Below are experts of layer 6 (counted from 0) of a mixture-of-experts language model. Rows are named up (a neuron's input weights, with its number) and show model dimensions 192-255. Each number is 128 + 24 x the weight over its row's rms, rounded and kept within 0 to 255. Numbers have three digits each.
Before each expert's rows: "gets" lists some tokens that make up at least twice as much of what it gets as of all text. This comes from a sample of Wikipedia text that the model never trained on. Tokens count by the router's weight.

# expert 58
gets: " that", ",", " which", " who", " but", " where"
up0:111091127130122152126060138117107116138139120157112132094160132103152175155117120148113139108114155131159141143162131135123112141138084127130126135148123105165113135092123142141112107167164149
up1:158147125123125120108159135150156104136124104088121140129098133117140153144118111096129113156140160145128156105155102117181121083135158066148110140102154165146130107146117141147112155118108113
up2:105123133128105171130127153118155096109139110120085106118124112105109143134111130096152127156131162138121126164132107147143130116093091106137138108164116114106128085137172151112126089142185129
up3:115133130149107106094127103130130098097124141151136118119126139086138154139169170114146148127144149131126090169137144070138131113119087131153145116103151104119117090123154137124145182141168125
up4:167134132121057147108150154111130141131088113111118158155120131138124149077159116137144141133121122098125196152103125148125131104107133140148067101180113111103137121150136154146125095103133145
up5:119130175112086182099111142111132112074121156132113128117144094117099074092115170113140127160136123107116157157102145124158134164105137171138146115138121125175123111119074108075108189102111118
up6:165107132135071155150123147158131082123088144125134160079132124128145155133067134140132132181149114147134176162148110127122104161124180097083139089100122135110132159122142130147107106122129103
up7:112148156138107153100117098114157099142147128100153140158108118068152124076114104116152113149162117155122137146100120116131122107099105124089107137122123115108102089120136122128089154126157095
up8:100105124120071099152162171109118155110130122162099130152140111125132113153133151125117130126105082174109153183129108112131129087126124164125106148113127152094149131171148145130093119088121123
up9:081111123118173115116111141138121116077134163121099114092139165148147138155145136099119115108126128136126152124130101168148129086155126115137129118112091091130143147138152130124144115148219141
up10:179120158118076135081128095155140127128105125133148110140092111059095157120133101180122131124129117133123129116070131130154120115151108148138147117097122131170107130127169146105129132117155112
up11:143145102144061112126142150137103100130046150145106128129137123135147181162118138057144110144152143125158163143136100142121136139135107140112105147117119138163148150126127133132159105096130103
up12:141099120110155070153098137136144135105147133161140133147190159176104170131140162093115128121134102114150141128157116126155112085129108118133102115142138087118113129118160139158123087140132154
up13:164135106136147148086116145123102131100107139158127111129123141153141151156073109132108135096149152158108162201116095089133126081143134122119120130212128137111169104158140125101114096132142191
up14:140138127104111127130143161130109116137145109144181089106138117137161155127116130137136113148144094146125121142111091125117123117077123139120123131128120135123118153086108120148109170046125121
up15:152181137106152101094160172137073132165110155110122135111112122128100119098187074108130154164114130141161138127129156128138131126140099090117121115113098139123095156115146114122114124105110116
up16:100087132193141097148133105136121125162100147083152131078166144135102146158163134178093109158136101148127121105121150132137135133129113104114140123111117118124113068098181124137137156165122114
up17:110113151099081098118156120089164104121183175183122124119099146161120119129162181109119147141126148133127092121128139079112122144123087132119133131127120085137121163147116123114140200097126153
up18:135141122106120157139138128118144122122119088155110102122159158119103130132154092120135132119118124099140158168120126092174118103103108109141109117152130115113117097112133116147133126125141100
up19:152081164156115125100149130118129122121107095090113152108135129101107154117191162142131118140112137139146102123108137142135121162143174152118139125101143134164130102129144150132096106118122114
up20:131136138148092136099131189141154106123122150115128125063182109166141149129094136141114135118148065105139148153149116149115127131124136114121116135165128138114110110149133120142125115119144114
up21:122136141116126144127139162107125147133118104150144126131074124158099112125161136075154124093120124099126160143140155154092133132089138148136122094166093085144127132115129134129119116119115144
up22:155112113136145064094146152136134134107125083097179138136215132188139112128087141113126095092102109122150133071086130154148128131144123125152133145158129160101125156136164143131132097132133132
up23:154110149138099142134108088146129131135146120135123098111134126100122175124099168159109152148166113124155109115136136100136113071123123151129163116127124119186132120114161107120110206147122159
up24:161135135120164155135143153118085122158129159138142105096143102149126099121130089113138130161119161105147112102117135157105122102143128135144138106137127127098175157111160117110141152127198118
up25:054113114165135129131109189127104117137156133084068140121113153150098129159161134172124104070132149155131144137160135093126119166109125142126153153144132124101134129163133134134136129155183153
up26:150093156150159151138114131120153139130125143145144134162145107148098117090168125176160151128131105077133105119104178168141129119127128169135114094106131116141148127091121131137123149129092099
up27:121127107134118143140148145088093128128097128136096159084114135128155134136127122115143115153128165123150122126140125150122128158159147151163126120140093102109146125158109149106144117142167173
up28:131088136121102123110149121130136102119141140079100137093181121158106159127126116140106119099149093142137139121133103134113132070126144127152142119176136117105127109114159175140115066142184146
up29:123125146125095104145095110171115111105093167166162140088175115111140142167137096120124130126146117141129116109126138134135143151127150147109148127111115111158076108150170115135135202133090125
up30:078120143147108145116115139104151132124123117136101148137131125114122105115152181119131123107106079131125118130086145136149120141139135114109084121122116120148156078162187124158102121126152148
up31:148122131129087141147086182138177118088124127114123092116144125166090127095125082119151147100135141159128173135140130121141123116115095115124145131181120098128149072180133108106133168152135105
up32:136092123125153091132054085089135131135119146145161134113141131105121139161152173101134122114166126145138108111135128112135130102140141122101108106122141090129100137097097151118159147107125176
up33:139115145114146124175164141106160132122144108143118167138136139101097094100148130109101103108105132148155127124132126128142123123099103152115074116097112121135112080140113129126145130117148141
up34:151143150166156151152149132141066112132124137130114112121150107168081128095156123165143132170129110066165115143106173116126130118128151090134150116134118108140141167148116117095110141133104108
up35:145132137138094113184189138136121129132142132173155164121152140171161111116134139149124116111135141116127140130117132136177123125145093112131074142138117124123128102121126115111124142122127086
up36:111104148185103128096111159113076072092097128154097146110146129145157176123130107122143144149112111092147123146111137157117127133138135111100100122159117112092127113119156164156130120135139101
up37:126159117134100092111156106109155078132115114158154103171150100107138134140116139117120119105155143133147123110103096149170130104109122119118126126116123127137120127157107146161126086118134143
up38:145126144132132149148161109120065101146130174121170157120168134146112142132122150131125127153134111115128098125133114172107140146162136126093136091130131110094171177147144132128146097125127084
up39:104102119147146094107154146108101101130157133112128112169173165190148134110175133128117142162146108139126115148108120190129123105166131088079102115119128120088162124153130142114112096104156133
up40:126132131139165120076106163128109128131125134151096152128175128126112170105166138123133139088121135150147088123114172169140129153160089128142112111128124160129127090126168165132143075191166149
up41:159099133124144125133132117113098142133089163124120152151093074134088137127126148125129170178135177119124160119153139135120132123097132133155136130138117111101103130169145141086136159119119151
up42:114122173161075121134144162103116132171096168123136133091148149124150133117121126124114167164139087171126121136129124135105136107142182136125119118132155122128151129130159105127088145112129142
up43:158095122158147068112124097131162112115110101112132128141133122143122110147138120122140108105138133132144148098136099081159118111140126081149128139137140138144072135161129142125140148105090107
up44:088132130135099138164141125134100093128152116094150120125158119123123128140152168101117127096102127093130098073158151127115129131120154147143104133144106103154108146127126141111137115134149159
up45:173138149137068150150119126093158120115120166184078110109150146138128124123142196150120113146107122126106109135123110107175114095145087131143073131113112060162121106142117153115159165145151108
up46:106084143152139149121168111127125116113137092130104145139122131102143128124092134152103144154168129182117134124113151136141124146152151107094133146102152119100170114113140140163113106159135144
up47:102120128129098136134069123119146125132121081084085164168164170158111145135095128116108109090111115117147164139146144096187118120097138118123091135166133086147110132149126147147138142147123067
up48:136089118099111150098109112074127085127141116113130128146121122112103135147123133143124124130137122189119119137124121105109131140087099102119130097139110140132153149126107142189140098106114104
up49:134122106131159139105156137086131123117113139131106122125111126116121131115106147124130134169153130158154120120147145172154122102123143090105070090132108152118151091099172150159137091130149084
up50:146106118144105140112136118138077048153147100086124149132121147078142151112122119146134153124122136157153105129150138136087133141172118111144127125197127116171141066118130136147128137175136144
up51:110149135132085106147141138118105136136175132169150161118125118089110126092132117145141170153135126104117137098114141158114109134109095132110118117129096083153168105158165144116093159118097113
up52:048116118129165115123135119142098125113154136162132156154126140117098139142120126118114128159132159146101086135135117182143130122092174116112126125118115093143167149135126116163119144093130147
up53:153122126111117113048153117085161138156125142074085104141104141067095123119114104114125129154147133112114132133127124084135117153121143176137113140123134147139118122127097132149087167115117156
up54:127147118132103137166145123111146146159160118139158135096111099134130089088152089161114116141103134068115075115124138095127127103129155099107135122146122112145105098125111132145134152138156141
up55:134122135121096123141138118123113109122134134110154120171086109154065155124165116118109139171133154104111138120140120150140132133117175165125105116130169117135079149148132129113120110106119138
up56:141104124158143105133123167094169099155138134118100100132120144176117149093100136097118121127162125133132091146144101185103122150157145042112109142121144139118141098120136140144152121119166090
up57:096131164129106089081157149139145122122111095127128110085145087118126118103134137115147116103148105170127168141124106157150130052100108135110116132163127121128113097109128126129094127071132140
up58:163134148121128137161107126134141131126131118119146140070114178108091142120142095138135140121115103107120154140121140088129137124096164135112113110116139090113140184093093121110112137116171133
up59:116084188116160156086092156122112119136090098160068150146157095108095145116133149084128126126106144128125137180108121132155111112117112148116137111136136137141150075133116132147155119158169147
up60:154118144147066132150095145125117115134138111131123151156102152087146171088109096134108122113125143114109133133178143117125125112148183122148103126137137111118103101149095144169146113149148149
up61:164115143162115121126097127131108120100157130141157132147108120127138145116159154135129154119135187105132150117127149161195126120169090123136074114112116123154120116123140136105126094117108119
up62:128146103119129094138094162116109123162166135120091119121194122098128159108117118096137128128132119185123140142135134142135120086112114126098140108128121137073149106168154142146158079128182132
up63:093149095178142089115180184111125130142081140115137140102156081103114130143178079114129130148134118086131123122136119110161123181155109118119118153096118128126109121122134128137151150145104123
up64:111098144148151129103131143102142105105156109132121157143157104107158110144112167165119144064158130162136135116093153088156126110124108097106125145121153134110136090118117140167138152160142153
up65:126102171129080108082185138100104143120138127150121150160165133154142142135110135135142129110136082160133140132124137148137136105089118148113124110118096142122106137140149151152118139107150102
up66:146182158116167103100115129134100120109111139157154096111162112154128146104145120107118122100137094115129119088067148160200138150135091123125126120109121129136133170130151100132125110121114122
up67:081142148124091094122129136149125148099152084116093104096135148113125146118140142167149142162127117129134119187121116093149114102120110117122157113113122106139171155139123096110118159140116171
up68:161077139149128165123132114116094162159100123116101183135143153141098142126104152151117106152131077164122087152100187170104118186163185149117118119126134097123139096168145145161123143131109143
up69:173067156151064072171187084114138156126116103112129137111102158121142110133174187144138154121143120142145132103154119089165131109146138145128151134134148090147100127149140118100087151105140163
up70:090138137129168125112131110101107127116140136124140135107133127123185126131096184118104141123158131174121110134119106105157131113143137124137127130148127156096158134127167130165155123127125118
up71:142151150136143127095112107121101137101125128105138123163122112136120167091151109144130133160133131089134154129132135083133120121142139133142139130102145149119099099132157121115116158116092156
up72:147133107122132099179105136142153120133138088099144135091131167124145143105123070139099107131115077112143166131147159148092121141133162135100120121119112143138151095173141138155129122136125141
up73:119134111106133127152171146113130136108137122135159139114146153100165173135100168128139140140158122181122138147136083098154126072123137134135127142175119126101176140133114118130115159149110149
up74:184143119156159117141099162113100115119151126132132133108141122161089148146130123099143102066141128146118149107158134117143121157137113084119090127181135112142137119178103139126143085115144112
up75:144073117135154142130116122148104127088101106144131130113169130091122175121144139138139123129204111142177157147160144133139118098128096113128125117114116116099112164155189138125109120109159087
up76:126131132130170125119127140111160152141154104116186107127117104104104099116151104159125119133128132082119112086090156115122123114068149139135111148117141157138130142120134131111131136122130112
up77:132121144156151104155124154116153120101117100089128134127109068110130144116173142152152143138173138135147195168135149115133111108102161109100089127117117085096089120138164160135129113101114102
up78:170142152150139168167122095142118126114148125163179128175135131095136124152138110091130131112159137124137152121116093109132100068120132126123130147116115098137101119097127124135105149122098178
up79:185153120122103120147118102123117162137135124137110128099136103110050144124101126140138154185136107145126135166114136130158134087118142126122105091146151121099179133135155121138140120115054153
up80:118110140121070132097118131136098078101132103110136148136145107118162187112183140124134143151151177102142156122140143148143115114154098131135103111085117122140118096113166124162120103124097130
up81:078110108099138110113129121107084124139065144142126113106113117143157142163196136125122141166116163176132118156123126156134118127137148126148160098126086071133112131151167143132145121128143114
up82:141103140145155117147125129159110124142151096150107126157104094128100124159114098162120132112116112140126111152141149094164127140105108141149119152138100124139114164142116132155154163120143102
up83:153115133123164098108119154153096140142094148165087112110146162147137144149200143138116123114131117124119139154154170118143127135149094134137098132098090106100133116123179144106126136154162125
up84:119106136108090124133120139151156126135168093124063138097122165142139102151157127157127122131135110126158150157144108127167126120075135139137123121119103072111137183168113126142127143121162116
up85:097130149117139129124107116121118109153168118138137095093112140117151158106163062143131107155124103114145125122131153123133131155137151147122133124131116100148108157124094125141119124124169147
up86:100053147111158106131127128126102115139142108110109115131095147106165142118171185147127150143132122161121096138090124167205124123144086141130151099102117138127096099124165125138129131115166158
up87:110123149113102149177143128138134132045126104136103108148160110130157128127115117118141156118139148114132171143124119127138122073118128133146136124130119069113128134153094115102128126138133134
up88:108122128121155152127139130097135123146092106063092122132143132137106158141143179113137113156138092134128126107157118122117125137140136137149131090087080074133145151146183149142107108161167124
up89:104131110143174105137103114129134116083163133147116150125114158119115170128138148095147129107166161128110092154171158148127119127084119102141136115124120119123132106140110123092115106134190128
up90:142134151117089151157125114142149119107146102128126121131135116100091134143129149172142121130103161133155147177130126116101119103042105131063135114153139111099178131121142121135108119154142128
up91:123151123118123085150186150132126146131134096086103144140097140135134147139136134090140115124119119118121106102125101147097131136116150176160167138192115077121144154188153139159125088122108116
up92:090094165153098148138122123123103126154127087146105138106137150126153161137132121138134154117151118098123133128132187148149130155147154162126127154146107095128146104122142116153132121139134140
up93:076079126132142107127108110109123095121153093097083121148114127116140151119154172133134138133130158175152116137086105222144120085129102110110154086132139130107146073140186149162140162142160143
up94:129155129136051165110141132125120144113139120112076119126074129137138145076162077132150122149140142106114115152100129150149122131130093126118125123115103118120154163169108128145100087122121107
up95:102070181096070132090147125118118094110108132102122127115132125145102163129164118120138133101161115150119176152141125121133125078121142115148133117167119118109139105115132132121121134114191131
up96:147154118129147142160167173143096127101153158121121099070120090120113152119145137108111163171125099097118108107135124096115127139106130146136122119105121119145125176129098118099151139118142151
up97:122104116128145129117116121106160141148180108081100156121116139139156153090113141109143138108136112168136186153143129170106114157168159112070154103149120130109133091138158151136126133123116077
up98:085113127126113058154101144131128121169140134143147150088160105118121147132121131119141132136156115173126149160150157117142113123110102140060127155142102110113115081144153133175125145133181129
up99:172149145128095138114175129150138147129119158130107129177115099156105145135147153181127152198124112078120197141129142111106123125080149138134107119127115154104165156100112128108109143123099117
up100:107117169132128159052157103103104078162125129099071189143144105145079102123132131091133095144127148114124088117095154105124118146107132159126128121093134116119142086109167144124149165142131089
up101:193115158173073158128113138149112113108143115132146128146111162131135133095119083145134127164118152052112167128155138158145139128155168114142105082122135144115123160148107120125128098124089116
up102:150107169159137161090165142128149132085094128129114102148106136065131158084096156137132147145165154169132168127106107115142102067141136146135146121119126141115142152144128115126070101133136180
up103:117143094110177098166130119127109133143149109110145117068178105129160126127133142157109148144148076116170110136130124113126125094143157101095131114110154141126108102120125114157133152114109126
up104:154152141112105037136170140125118126137087141126182139145144130139152141141142078108118138094139110090131170124156118108116119097113170111162106125156118126090105136147124120131131111082080191
up105:073034116141123127114167121133073107132151120131103155123175119133127117130139164152124146137148114116124119118125108129134127132182093114126146146120137129134162123110116142196145146128118123
up106:144120144157067168092162142131146112138139125097138170141140124150124133097131129145149130159130076096133139183113186101115128167098125168117107117105111145140142140089088139150127097118108103
up107:154109159139102128137136102141183149119075106158112109129130144110137152106120147163128178130115180141130161157146137132134114117106129137142126118135120102141078112130180151099114127127106122
up108:088083118143105126122150126085083142116136123157120142133141140117144133121143126108100157169137153140123130107116139174144126134160169105107142120118113123118169143138134138134131147125136153
up109:102103135147137157133143142098113101134141086127119117133122144132076114120151119154121132077119099107134119120115179126165117105104122114119087142088113119113126162175123143170132094147177138
up110:172150124135129113125164126112127127115107150160132143087186131123155138119139176119146138110115132124136169113119118111165099084131142122149104117172108098113100176162131151119116098137131116
up111:117119145152165107139118114114178153100166104097157141124119120103121105154085118170127164107125124137127133093128132086157132115093138095117138152129142119097112125129143128145145139150129152
up112:139133160118107160134126137118165122138145132128113102098099108133081071107136120136180112107123155101123144163094147130132136119123166115129165139174132119106146141130102115135107123118105159
up113:170136126148151096159152097115146137141126109157182124109125148082090148103115083138139145124125087130129162094116160095167119155104123175096091101121122093129139124111128125131087106114151139
up114:139140138130151137165156136124069136152136138150149119087137091134087091140165104132134143147114127088129095110107153127129120102133135123158122119159111116109166158139163129121143153142177117
up115:126124115145123104113169137113138104175144101056124142133133087128132143130120141124150157155141127166143072145147101125145113101143149096130107127176127160114133132114176151146150151154111141
up116:135142133090154111132144160122088112122113157092165116140153115159124151099140156099141107153156135147120147105140139118106125104134188138143110116116133130073113158122121127143162061107147139
up117:174135123114103076105209134165083149143130160144100116158146125147128135129149123149104136139120080120119128133116128128106128092090138142142132105097090131100165150127134120150105124159091112
up118:107081127185112129160144113116111122142128137117117124142108129114126128131080171130100114164158135181120120125124139125158118141158158117107135148103124121146166132154184130108098153136128108
up119:099134102125111076128136116117153123105129092120155157142191132164124142141147161122141119119124151103124174110117115160164127147130122191118147159178157148113142154142163160112118152122108107
up120:086119138153096084116111143146108099159137128136074141137136148163145165088125136095102121122152120134144117082154126125160133091136152053137140132170136103092139124127132137081145142100156139
up121:122148113121121113137113124118123116095109108115154091139124109086126112152135183077132153144160151151132154152162103105146131098098118126138134136084121132147116129151113108118134144109113160
up122:130057163114090113100140129134141143147155115145143135139098117133120168112128136129134117146141132157135075131123131124112118113099096135135126128151102104137118095145125138156124139158150149
up123:087132145128094106076121153124117123148098144069129166150158160145084155139131129082128122129171146149123122066159133109103138096140138132150082121140136120148128085098107125132123107144185165
up124:140107168151052130124133177105130107164107117131068111134107119154109108063149117112158118114128116109106174181121151103136129143111142166121123102180122119105160139140132130120120085107162165
up125:142130127125136122132119142132119149157111092113153138138129142157099117126165110128115128148110112142136106103126141128134136132097164149149111155122126142092104129170171150167142127096135102
up126:148131131110143094095122131125109130157124104140157131148115134151100119122136111127136121099149119106124099110077158080133127086131163080126108159122151148121089149117089137143146118088112132
up127:134099109106072102124146125130118131114169142140110136108130145094099146156124110147115148159131072164137129136150126121128117121126099139087103115153128128059167109162116124182141131140229153
up128:115134113127138119130138152125134128131135120117123120113137056096125135158142111111141119114155153143120140133155112129140125112105111138104131130182131137112177129133153129124134075125092110
up129:160108168121107160126105140092095165135067145155151128089136127142082129128116108111126134152141108107147118120111155117129122116117125117118106103126101109140146117140157137095137095136140110
up130:095106118138133119107136172134082129152114135094098139142090134095070136109158089138140146135156126151114166136139119145091117100165117137114109121100096095113161135112140157110112164119147155
up131:125147101112132052141120121165160137116140141146148153123155127114130163149105066132139117105127087113122105118154099114109131075076155130133093098145154139117068120142136151112135117080134138
up132:147165091093150105144108113155153151097194081096141118110145115131140129142113133182104140137133086086131113147126134099126117078082129149127096124106125142148164171121153122121115098106121132
up133:144149150137127143115109131119103124179108116134088147097116152120052136142180088129121138167121105102140087146124195063187126154144169150121098108081121129141129155079142130117136159147107101
up134:099125138154098130101154167166102135136095132063131124179090075141111121116160089196156137194131163097119097153135142115155125136098103107094162124070109115123117135107122117117134166133109119
up135:141093140137112142143124102139159107122133113127123129103138149095132107128119135143129154144118147121133100151131134147108125141104110100092157107092126088167150121165139105156117164166118144
up136:134116132129143110124104136095169116154133069086103121137132133139096142109124156139136155164143111173140090150123105135116141092133108110115116137107127147137124054107149108138125167114152138
up137:128141115151127153113133137100142131135139145110102129132139080144077137136114164180151142147130120088135108173101149112101118106139104166125133135135110139160144130103160153126126155158088147
up138:117112154128151125098121123089115130151082137161160141126129083128103090115135095120122138114126138122129108131131111136113129114078137147127073118104142125136138064133117116154134183100139120
up139:142179155145097121151165134127129157128138106134111129129118087130113092114148169108133111113116141098136115106133144118132147076107160092131091125130133121138160176116075111138126120080106128
up140:087130133164140101157113116131146121127139142125123143149165155126102185128119185103139109135142131128134153114131110145143129125095120119115162085154091094114116151117156134162105107134198084
up141:120132125140122122063110141095116140141085138150113134146121142131128064095168121103115177170148137170122154158127144162149131101165132120115090098079105175098102121148139138121123143095090102
up142:129109154141119104120155103129178122102122132131107125104118134120099156100144143157128134148115138126124103148096138171140112092092122127139143107116121159120119173104134155137137057108131095
up143:075094128124124139146143114125102117110160112106132165154172159135148126093145156132108150148158140186140062133134114165147132140130129094106131128144135085121151108157136146136130152123133139
up144:113146135142154116108081095129116105094140111144134123103089118121157135164120110109171129101150101089155129098119176128143120102148094085142154146126105106137095134123187148114139156101147137
up145:133135134144133116153118171121107129174151092122159102145142104105168140129123074139143135096110148126118142142123162098112124114114137083140129160116118129125103112154112140150132126163197136
up146:150105157141110166130077136148124103104156101091097106093127105082128199138107111142136174181134159144125161132150131118119123117107145129113147102134117123175107125151150124165123138137081110
up147:092127107120135119150123118117147139166169096097072129134154128079089123132132113114133156153117135161118085149121132123148119099145149136151142121114113148132148174132097147191170117147199145
up148:111105157115123111127118141114117127159158103151131150129142167159121131110132110117117098146116120073115114110126172125127126139128166115123063120086137064135074110086147145147155119127118091
up149:123150142119145132140152154111119139103143160133110122155152130142139149128137131085140145125135130100136162099135140123151123133102103150115095147091129113187105154107128136133102156090119087
up150:149124129147165088101176124107127101104108127101136102137116098119109127138128076149139125104113123077102166085129168092138112107104116084136105148103147127137094127155143145139108115152119168
up151:114135131117125151104123139114166132159129071139072134150082133136092099139161115167152131189113087071130109171091149166156121157126124155121117092101107130107170130091155121129158090126126109
up152:149119133165117116168150142083087113161139113150106131122147093084120135129139148140133152156129132132177114141134114121130067100135149142137125115140092119119158131113134137154135105110133128
up153:120149129106155107115149128123144116115118122198168106145146129148104073123123140102136111125110143102132106112110119115119129110071133097131118114117127086161126173216145120106141147124111107
up154:124126133167097130090144160147094104160152163134112124123149144108163119116113153107136115133139118172107095131106155115116121157160147159105117100102085162112163121111117134122103104126170111
up155:143164131116145117140120119146135117158110150124150148174107138091100180131103099130119159120141122108108111132145164114118131094075135063156087119145109130150106097125116128115135157144136155
up156:173114126131125158124129128130099122155117119120131108155114117121099089140170168186112115182116170063143111142078142147141129111105113141126081124102114110162167084105129132089138195121145126
up157:101153131125132139149143129090115140133105119166143113089148091141073102125139093110143130111116129102131099119124143096152134065124166119143132135163123123143106163103159124112154138105178128
up158:103099140106114154167103122090145155165182116140103119102100145119096127147181139150134115166101132153123119180117123132124121167084104159065125087074115111146165134143127121150103137115161084
up159:128127139096171119132125169118110128079099111152115125142177101100161138110147114154110120135118172123155131145134114114136134074151125087143107102109123125138071113082063135175173100162117106
up160:133135152123135146147124120139159112125109141122169129078162073119119119126143150106138104095116122145127111150085128099133131132094129128112155142109143139132150113149146120158133139118138131
up161:158124087148132125113116132133128111154178143110109119139113123125097170114116124077150133134111163109108101156137180117129126123134122097135133144087113131135112138181137128102150158129126114
up162:135098130153126173142129155129146149143140097114113116111170082129127154167101106161134124105143107179134102172125133129129123143060074127082142119149131140133093139154120141140142146175133130
up163:107157127133130175150176128094077160146142091156139112144105117161088117158135186135129144121142090164139116106158186107168120146123162087108074142162092107096149137162165121139123102137121117
up164:098131122166084110079164145127149121116104156092122170131120125129109162146132109142137149161143110096105129161116132127103127155120134127128097108114115151111135163069125152130103083112091155
up165:131084139143059098145135128127126135115146115114127138121106132135130143123188167136127142160112103105155135118113123133115112123141144147138119107118099066126137137130136134153125118099123156
up166:134141122179118119140174140117089126096121112140137124123144104146111140122139114086133134086142129080129171098157134119121126125123201125145153139202130128089122172123120139122135131115119148
up167:153095142143104145124138110086114133102151109099104143165081125120128131120086145111110141129141160157115147099112115110122125122152128067108119143117156114115141135139128142158128131124142162
up168:164143134154077138117130140146133093117138153122132111127117129146077136111141169095142131137115154129107103110154139170108126169126148141119165098139105124126149123155114103118138101130098102
up169:092117143183163118107136125136105105103141086138149134106153117137123128165120124106130125117154119111135122075131154110128122139140148138131146156154131170100138158131162145155144151166143155
up170:167083142135132135133200140154099125102102133135123146118138117124132116091156127136148130126117150148131156111125135186122117145141136134110145143088092135138129145173138147149095130110121065
up171:124128116119107114174090115119119115180158147144130167107132114154126140151132146146143136128136094157148090152111153119108132150120134115077099139120111095115155063109130131134128139123131103
up172:121152133130066114161162130139126147086102114130139140159122125089135130115105134123127144115148154153131123110106119104156118144128121157162118141130132115140121191128110132169122152100103106
up173:088147127148130116119143166133139088101156132151108125095185143162088144130119194140117121139127108155129109185076151114184120129133143162121116127121142136116146087133137113109139138107111146
up174:150121127096161107119121135102141127112145134080161163131123148075140123150152153161095138156138144132139091095122145115115134118154137151152090112130135149129169080127135140173135149138153134
up175:091121139144137097160147146137142126076128176169130126150176118166159112099128161090131117105143164131117144167123119105144118129161069112122135149113112132091128129139134139107127153163152132
up176:114141130157103132162128119134171114115144099152097129126115104080143155115174138137140112149140117183135084116149133130117119175149100084131131131076106090105098146181148160177145106113136061
up177:115070140137099150123179131069130126142145124085127141173143147119138130093126190112131127128124131173117142129113118157131120111141143107139118141102138144138172102129100142151118128106170131
up178:138145134133178091084112182128136137112101138137122128124144113175092128136112136090152102167122153122124172114159155107121116134109092122127112105152112100089133126116161134154141104119142124
up179:129108138139119103078121122106127145145149135096149148132106117108133162157120146153153137077161110136142139129154153103102124175127162138122148112206101127150155100119100153162118130180146131
up180:111083162138153139159087114115115107149105096125149124092114134129058120132117130127145146140139133106144102139117170147177135119162203127113129109103138123157112129082129114163129110106128100
up181:088119135116071128154124149145121105146100158165095122131144093130101191122141096104144149135131142159111139173156128158134120153107127128130126134135093113152098133137120155164112124095151098
up182:128102153087147135116140115130058132126114116172110162078145136128087158160158139101160151072141130128144113112125121131136127152117142134107141138119129118156094148131103137133145121140129117
up183:124092128095176148144130139141136140119095156145157094067098105100126113129193106197144127162115126063122190116123136156126122112145141157109121121112094096145148180109151110133091142137120113
up184:128130166088121127090120123090141126143129142144130135116175150168093116108142116096139105132132104136126089114109113131134132108118120091130104120075122126134048111053130121109151174092113115
up185:137160107131176107140143154114118146162168146120161108110115056143098129154125183115163157109125175149126103140124166146115125123109117150104109136100097155147143112137162118138120167126097135
up186:128144136141119132131156184132140083126105159133135139128157122161086116141148107088121129126132129106144146117143137120147129140150139112128146152147139107109111174138142121128176151135155116
up187:134106186151121123119118137108182110147137143093149157150091093094153109139119143094117132138157161143120133112138128105134138133101112149154098144098158134140112082095132125131113194128170145
up188:111122115148189065125104155132132109131146117109124128125163074141134127145132161072168143109144140144129117150135129169121125119113113127141156135137101141101135105082188136155143131119153150
up189:111128134106125149152083133108160122155097148142135116071164133087134148142153119117141138104123089101137175112141109153153116114119140140098111115144122067149101133152163099137121140127149100
up190:147130153080128109138173140111084131140119123151133120068097142126132155089181157127127137171130110114146175149155123107128122116082131173127109115130102067140125124118127101149115084081141105
up191:095166130118110115122117120108165117113121136160177144159121135132136108109129134123133121137125166145126107130114144157125125109090149110124120109123118121127110166178153122102129214128075127
up192:105121093114106099114130157124139138144114121123073176095130129166132130145133136141153115154130086099172120128129126119095116131100120137112143100114097131101120122160235145177136126164135105
up193:169099144149134166138132134136128125136108145115134142152148104130120130158136077152132127102117111099121189150124130132141121159084118133095099140130149116140113100120128127165115153122064048
up194:096143133130097117113170136137157146098129131171112130159198135143103151135147139177119115158133126079123160137139091130127119113102114144126093137133135106124111137175133132127113127118133158
up195:073147149106093098156126104133127127154110148105123137135123119110106165130129099116107189182166133141105117164152124138122127135118136143128129109121116087146113097127163114133104151111137166
up196:141131131109119127115136131119113124139166124114127127100148114106109152090174182117153135139162129109159126098118097139115028091106146133102109138125116120113158103123135138155116125095093140
up197:105132148140135100151128172105125135137126110147136146113090109169093129110141116064121110111138131135122099095129137120151131085128175114141126110169138079098161163141189129132125086114134140
up198:158139125141113111154136154141097129133141106144172122126134103151128113129129179149147119128112105123146146150103130111109122140094168129114088126140122116120139148147141122118117122119128146
up199:114091120147140132122158127112074126100079134181114100140143110070085160154129118149138119149143122066140147131135105141119116107154107163137142140105119149131132162095137145152117132142136155
up200:094115135163085105167105120135104104103166144129120089124138121120104150123125090137127156131122151136139097105155142083110130103169092088129148129123162106120139137108165146159159153168134124
up201:085148115133139069150128096153119130107104148141145120125179133136118157158082141109117131135150112120133186087145098151127122144118199134125159121143148103132129172089140134142144096110121140
up202:117103128132092072107127135110149120149151100111121126138151150120126141106111127109159154119151150166128096148130116177111127152131157105101131102146117128117159108133128131146130143148096137
up203:131112140156155122140121163137101130135145103133137100171150112106090129089107151132153143136131132163112141109120126084081133121121131081107139160134123142128145152111086114123111137148156172
up204:094121108167137142121138094105137110144124128117169124115144138118124157151155115087132145120154151114132140143142143143124133133126153113122088134089125136111114123072126144093110150150151109
up205:109106124162152113118103122156099121134126121162128120135159162142084163117096112093138129104138147118140112111117138107108121108135089121107087139112135141124117127109198133138090155110100123